From a checkpoint of a small mixture-of-experts model trained on Wikipedia: 4 picks a token.
Below are experts of layer 7 (counted from 0) of a mixture-of-experts language model. Rows are named router (the router's row for the expert), gate (a neuron's input weights, with its number), up (a neuron's input weights, with its number), down (a neuron's output weights, with its number) and show model dimensions 0-255. Each number is 500 + 25 x the weight over its row's rms, rounded and kept within 0 to 999. Numbers have three digits each.
After each expert's rows: a language model's description of what the expert responds to. This comes from a sample of Wikipedia text that the model never trained on.

# expert 7
router:473499510498485492523523511480522405497483505515494475515517520516475490475502470507520487489483472504491513517514520492509513504512565474495469505495466536473518450495491457520501503532477490504500509514518450540508496503419525511485462505566530512525491515495490507502459467492457475452513506525486505500482530487549507476512497514503486521499514500508500482491494470501470506496498486526491507526475466486500487503479514511516481510514492521514509470492485519548506507528472489516498535487510524531506517506480516470394530511520461450491510472514502507510484492520467594494490478503607493499503490490510525546473475492501515506486446492461456499492523502515500514515494557509496543502501509509452494492528495497497491488510514498545485531531465506506521494498518476
gate2:491495504467520474506472478519490480498483498456512498515516507520473540507505503523491430516504468477498514488511464502470464506491554491495528514486486496486449507498460425531510482493545487475519486504484490506503490463521535521493435489519508505501537490554489485518546458505486446530515459546477512488485476457493485475475500482545506495529456529483492498473503496472528510553515496533507487487485500519496498526498535427474500506438498482533478503497535488485463512516508513509458530510488498458516481541485497464478494479488492497504493503539488518500489471502519520500522471508499442529554493482474475483523498525523479512508486471482495542508544478513511526497534457465473509506528520500493489461479449514478470458501517520546509500502466502490463506480559498
up2:490521515470486460474483489505502476480467494436467479541540518513477547515518492509502441527509456493492508495525475497495473502484541484505525540474481500491435510488489437505506509485518465488532456498473499519500503449529522524501448496511517518489550501523488493523542493525493432506534479552479512492506485487507498496512476476553497506499432524484492522499470508493517498556518491530493500486491506499498495542503553436487510508448495477529484506467537491507488508504506514485477526521496504453510483524474516477472476472502527482495525495546483507515482466495512531485535479513506456526549517477482488469531490528519472513508491454514510516530531496516499499491532479459450501493490519482498475470486461519513462471500503524544503522490447506511486533474531490
down2:479532502492510513500481524531480520470522492496525503508504495480479484509558523485491457493490481500514522479509494482510469468515474497527476462497484491504539470499479471469491529500496509502515484520461486516479542481509514505510490506512520540472525504513489486532526498517531480509547488527468508491506503473517472476511528443505475505510498510478544486509491480514496497510498493475476506514525523466508516496462473502498464519506514535518507459526490519513528471490505572517439503525458468507528514517485552451507479529509532485494512529486558469455451459521533568538502462505507483517484578489472461512529499506482462489494478472489528517541495478490479518510483477445495531497485489471464507512430443520502516472520490477523507496427503531478482517498486452
Capitalized name syllables. Opening syllables of capitalized names and words, often foreign personal names in tables or song titles, such as Ma, Su, Ka, Ra.

# expert 17
router:477510525470519503479514449500517553476485490482494499546497476501518480496489477490499454461507524530512488498541484496498500482498484564498531475494537531527508488511474494513469477536542490483451503508497478526497506499499506474521512525507488488507495520491470570538531497497533468492546516488459488483496468475552482506505490483493516501506512495506524512495485501479492515528486517544474510516493494496516474487487532526514496517500514543481477471481496527602483499517476514506509514498516531489497518521508495472422472528504495478478508536541499498527538487448538516504538469483483454492511510510504493521492517531516439494506497549459511483509525514477505522495446510499506486493502508508495506457478494494487455493497541516477500504503501484453494461617466475
gate0:474540521510541502499456484495541479475537471460525542480451498530462451470515463507466476501515510484522460488459524496511478522534527510511551484476530497468499501497480464527482510520516492510498555519475476505492535474509487483520483486532497517530538473517483497528512484475506489510480515544477516502523492526519520511468523487538506458500474495496493459495503532524498534505453507515468499472529521536490525478493532483486498476473489520482483552474501479528477490463502487478509520520439495485482506478495509475497463498453491528539491511527442494523498535509491496545543468511498499510504462526524500505496491516459493546531507481509506538445475508494546529539510505457508479468544489518455497514475463516499487494454476490508506496558451526473521524514536513
up0:498469531537466535471464481502450515514538506516492480470496477474465511496507497503529510523486532474531500483541528509504536543529489538458493534503516480506459543454508529488528512490493533489513515465489466529536542509506477494493465535526480472490525477460524517468499538469530503487525507522519494474487519479495468475479507473529481498530473511550487461460535471536506526512531512523497520491493471470478478535539539538531510459513480476496486524511464515510495511490516519461537522520535478522468493531513541524487462531457509503512515494483516461535480508502564504529537535507475517506526513520507515535494508524499500511457465509522476506519539522492489479506537476531504543484524550507489516465518530533474501483483464540496481486485527518539476461482518499
down0:501492528526501526526537454491522551555527540519520484526473490481524479489510465507508488494515512498499495495501484532510512511509482461493483516526478523489477526518468496523503483432506497475527504535465514486499502479531527433474476471468504479479492510509474483496521519490500513479528499463477524490460543545545482494447520520483523516491523461488505463489508477480509494536469484499492526454493466463493503494489512474500484546489490514466476483449491500479495501533505527541416528512488518530472486512490516479498524512491515498498510508497452523505470457506539498486449476495534522480537457525509472492504577498510490444515531522478475548478481515487487518503502483504513540490514501510503502560510493502544484498496510525513545493507501547490431511466500480
Line starts and punctuation. Line breaks, list dashes, table pipes and periods in lists, tables and taxonomy boxes, plus word-starting pieces in names (gr, gar, mer).

# expert 43
router:518507499468548507501483503521534482478505497499532481483500474513518535509562506501504481577489522491494500493517487541471510492531513544467497544580490558506539461475491511511534495495520429497511521499482509474498519470488498469525511498551518488524500487499543450483432468478472493470481473530461473512465512498494514484487508504517513515505497513514481519466476500482515477493474494474489498515540484516519532497474486460507499489504464453483496517507500480530475521465531522518467517474496520499477503532505495476534439455478493553499467485507519502532498518428510491480493471541514437497508494478505516550485501500498508496531555517530427499465549496512484505494511474490489519501507513512506525474499510480463485528511492508519484502520514501508470518476530510
gate1:477538490467493540541472487501511488558519460511477478541508487536479514550513505533473444498514505482510496482546505517462496499537458493506479480533531493501488490476449530548487509523510483468518541536529504551521487509458491515527472462505488467520507522512493468535491506527507474516511522521460524532462475475475525480447517533512540480508469518518510469485475493477513507495471488528494486512472503490516497477496504499482492466483506518525464452493548507502482494474494488512480504495484476485525485511556457437473487515463499515467494478537475480568520488523487520496529492486492501494495476544551512482520542513546509464508505519471511545471522513493485505480483482493494497480536523510479493461474517523464527463454518483466503451487492467502466478502495490
up1:517519491521544488454497532501549496474478485478505521484505485485516490504525485473485506512514474508508483508484499498543483487458548522516519482442523460468513451486504474510517549487515514506477495487455543503514513518505474456469516487486501502521477518532491499481554476513460544477446501515526481492500493492507492549555491453501519524472482478545520522517478485530482511484499476476513497517465508477531516515510498491444493503490530500523501496519488505540496478503482474516517480489517486521524507519439492562507490480536543506531490489501482488465496502466522469531508505509503478516523476481452455520500492504483468550468520460508500494502546488504507485518472530526494501457486511479521509483522467465514456483547465517525515578489569535518462494479535525
down1:516507494525461491504527462491525522463470493517465531490520513490508507482486474482491523533504509493514476481514512524504471489490484495507517515518475484503477526505512501546507482516484496521449484464482495505489501498461502517452492452478492502582518480492514479483497487488514498490519504511508528518502507484500508483510486499504531547460467458472491546495468511526571505536525500497544495531477521473456486510520511500534521472472529498487522490485533488453499519513511538493517455495540545506455528561498540511477496526467452494490482503501504547478542465510530499504477560480481539473496482489471459487523530473503475473502557498470436533513484494553471520494523498522505485532546471517474568515501503517511500476544496501464494548488512467505514502520521515
Prepositions in biographies. In, by, the and his in biographical narrative, especially in before death or birth places, as in died 1966 in Los Angeles.

# expert 5
router:485503522490507537518503491504522462531533490481483490483493498494472489550568502518453498520507531499495515524480468526556491508512458499469511484509517483391518513522498493506467505491527549518477504498511512495546526504489488480492509484492512477515502505497540430482557512516494510447497481482399474484460566520500501510484501516530485496495492517492464502495524494490496488549507449472532500494488489498489521478481530488482501507486520509545504480521488548506493492472491518518533483477487473490520530528520511515504505475491479527521519476509481478498512483516497502519546518526508514516523506443520515446468521532519473533516514517488487495479535554503507511498452537504482499491516519500498503482514501479475508453530494429505522473529508523483513505445510511
gate0:482519528465525548507495486553488467513480488527498482521494471535485491538482493540485493497477523501532518468511491522444510468479467460467518474543505546490491529485501500530503502522503478516467553535456493456505537482499499502465474482498486467525500521522509494492476439524478522491532494511474526532471470488484476456532522519529522459531485535478476483474457453490469504520483476484552520493492484531537515509483518483505484468511511530503489513535505515522463485507499515500446493492511469523514506523535452474478533480460511466528461461518514472492460497519479507488543495485461511491490514483544462482459504515542499545526523521537516502492524511484533541487489458474489497482553516513482518517483491538483477514489507513494493493554454470470498474519496498
up0:499520497504521453519527511536508505475527529471520529491524521546517516492488464505463466507517525482493489509479480525464478470494466538452469500486519536487487512496526547529546455520495522532498522529466496522487508539469475495521511512449520516531466482535501489525461522523517537486468503495459510488530472501565527481463512493535510487475488452480476499531460504528496482468527455529512505461458494473511525537480516475476466510539482481485526504524537535473498530494493466479462455456473497461498501469525477491502548499465504498500479463482475505500537508499545500526495517499516485490488523467486493463512545539467503486477526474531493476521521505526519494539516498519518492501469484489487492497515512459479495499495473522556515459473493539483533477525541483
down0:498520492544484458531499518458484502470504502532454537472538493513519465516495534526465533475526484461523459471472537515469501483458522520481506490485524480535460464491518523527503489470535502524486507493535483460524483521513453453480519540497508461496524492521515471495493515510498492537494524493498524529543465504496508511495525514549506469498517471481501503501524545510497556500513490541534526502479459501488491509492488488538561535533481521454513514497471522477512526535482494494515508478495527507497525508511509514542465478551520529496491496532517545531470486520529552510489526530513466522538493507494496540488524526471502470517462495490504524537505480547526502517501530470466483507495454523502522546492487498519536547488477543529471476483524517475468541521471498
Word-initial "In" fragments. Opening pieces of words, mainly In/in starting longer words (Innovation, Instructor, interstitial), plus win-, co-, Or-, hold, and the word "in".

# expert 51
router:461519514457499480521484509540496544530502490503472499416482507516480492510541518490498495499509486473507482489523482541479480473491492416488550504444551490432514520477482516508528480484498473479495509490501512460489495506577488499501497483587500486502506510517512511508527517503519471505487426531449532524518485479487509503501508535513497464519480491468504487510490491483486495493506495498515514511511514496486503502475499491483484484496540456477468487507526504466497484491524507510518515499494499476493523499498485510563472491486451521499481482519483482481504497546503515501528494516454526536495515569533479594491502535482491523516447524515491512561461490468512493523474523502497477475500528492471512479511487489509475510532538488500504501487472458491507506510474474
gate0:524523537469485507466493523508521513471529478483529541500488494464461446464517475533518463535464512521491447511520447463511479462535501454517479457494480481461521502494493496530499441505470537541467550493492477527486496501468510486495491455457513502493535517486543498500520464550504501461538486504526515526519443468507504465502504481500490487516488526515500486473532477501463530554446520487515503511481475494529501474497494500471513485513525518509519493489518484485511524502475480556469495523462502523467525465525500508484499483485491524518480542484476502465537465519506496479552445524476494496519475494534541494492551514517511492486541539517470521510474498482522546509459528515507469510512528513494524491528488511477525499495514536490526518497495474466484454507493518
up0:522532533455506516489516483504505470461492473514533477519464482454492509475532480510485497501489512522459470501530474499462486513507507499484537499530511489480512527529523479483523450475503469536508535462507511484463500520496512536496505468526509518499542492481535490490517509472502465475540480522506473541512454552522501497517492527525474455467510482509484519466503477527498513540455539471493523458509473508506482486467478506499460478554520499467508491498513486493502502451480480480469469491467509492456511459476464513515550497492473513486480492547518473519529505499490520514530463552499526508474516515522490451491481534513462538466540493504503536512476529484494475528498501485490527552448479479472529490470522463512504552517499499516461500492472522478524486458446549
down0:468533468468512519464476467524515475498472473462526529535470523476487456525478522512510474481480468465523458534523524470460525457489527478518463485531525510476481517534533477528521508476527520475533488526484462464512491523494536460474481484512486495519482487484496529530471512535525526473517534470483529539485514483512518473517525474524475539484520525515456483513489472467516477516472531478517529468514470532526486511461490482474517517515483528491478535515531487510528474479479548490536538487502539525522478530511517532546532522513518530520524473528471522534523477514494494533479518486483520466486527534480493529477518488481517528484526506478518522533520468526530468515505476461472470477475488477494513525521525470521524506517526534553534507484526490465482465532500526
Inner pieces, signs. Middle pieces of scientific and place names like frey-an-us, Phila-d-elphia, plus plus and minus signs and zeros in tables.

# expert 13
router:495507507457531502486490474535509449491522477515484462498521469486490522503466469483482484554492505548504474483517516492471496532532501409484541555485478520526482464465525521523490476514476536462492516504480477474522500498530512491524496514467472527514486498525511516520508491482466473520517488511456496499498443500496491487503504528520482488512504471535489521512506486506481454480500534495452511503503497486484526486490515491459482492469487503496510470502493500482501492524493476493507503499516509494496479503474492465452483493529468496472479480503501509487557494486517516499572476516486449480489497496489491462524517551493524511511626492532494495459550512507490521464457493478458477476498512496515510476494501536504430479494521570516513496526498510506473467484515487
gate0:443522522470528475539485497499505519538541494528522498526511463538490470547539481534470503482518518519485486513509482544479491454506509514472520535485537554493527522473521506509506514507512487504486528507487495500470507511493502471491485484499514465502515526561512500524519453496459503486525478506480514496455475496515453516482549541547498498541464479504499477464459456472504487484487517488516509489513479507543510523519500444499465499497539491524490537537531529494479480493473498545447515528476516474491516519505481517462512450487486519544492489479446453480511486534490537516536488511479456502494483514505488522449547528546496526527517536480536529522539506478533511484458489507485499499524494537489472516497513492493469522491555495473488501477454482476483498497509526
up0:518516523519543475470487529510525466487524512492477549529520485505503515506494520512509519505505470485541497509556510488494447506506524466529466452477480533478533514517479495470518484486523459476518518474506496484500492494521512538515483508453466519473463510477486476484510457498475551533507470489522515468519463457498539455506469533465542509484469475528488535496547487493526495484489464537495478551518485466517528449465485494483478499510518516477478458521514468472475521505492523470508509501557488531494487498511502509500459520548504503497483542545544530455496493447517526490495485488478490502503503546522505485527477482489490498502495473527480472473498520485491528468511530465472541446519498514482538510538456507475517451483501462545493508472503540519528477484512497
down0:511497529509492543444509498496518517521485512491518532526498480462508492488488469498523515470472513475461488510522475514472493484478498471499471511492495465538526508497488468510453512492520510520538497490504481435484501442510496549526495487500534487503561549538507491535496453487533517514516525505469506496491490542489497521519511529477497481501487515473519471513511489511470515517504518483520492497439495510473490499479502488477477501478508490471526505551499501504494513490511541565504483490522456483468512498490495477489485495499461484514453473501560450484503472451506490552507500521472505477460491535506516551443468522520488508447530504539506507462500503576504486478503517508537458455539496520496451479479499499534501477492510489539498493543481465477512447483529468
Articles and phrase heads. Articles, possessives and opening brackets beginning a noun phrase after a verb or preposition, such as a, his, and ( before country codes.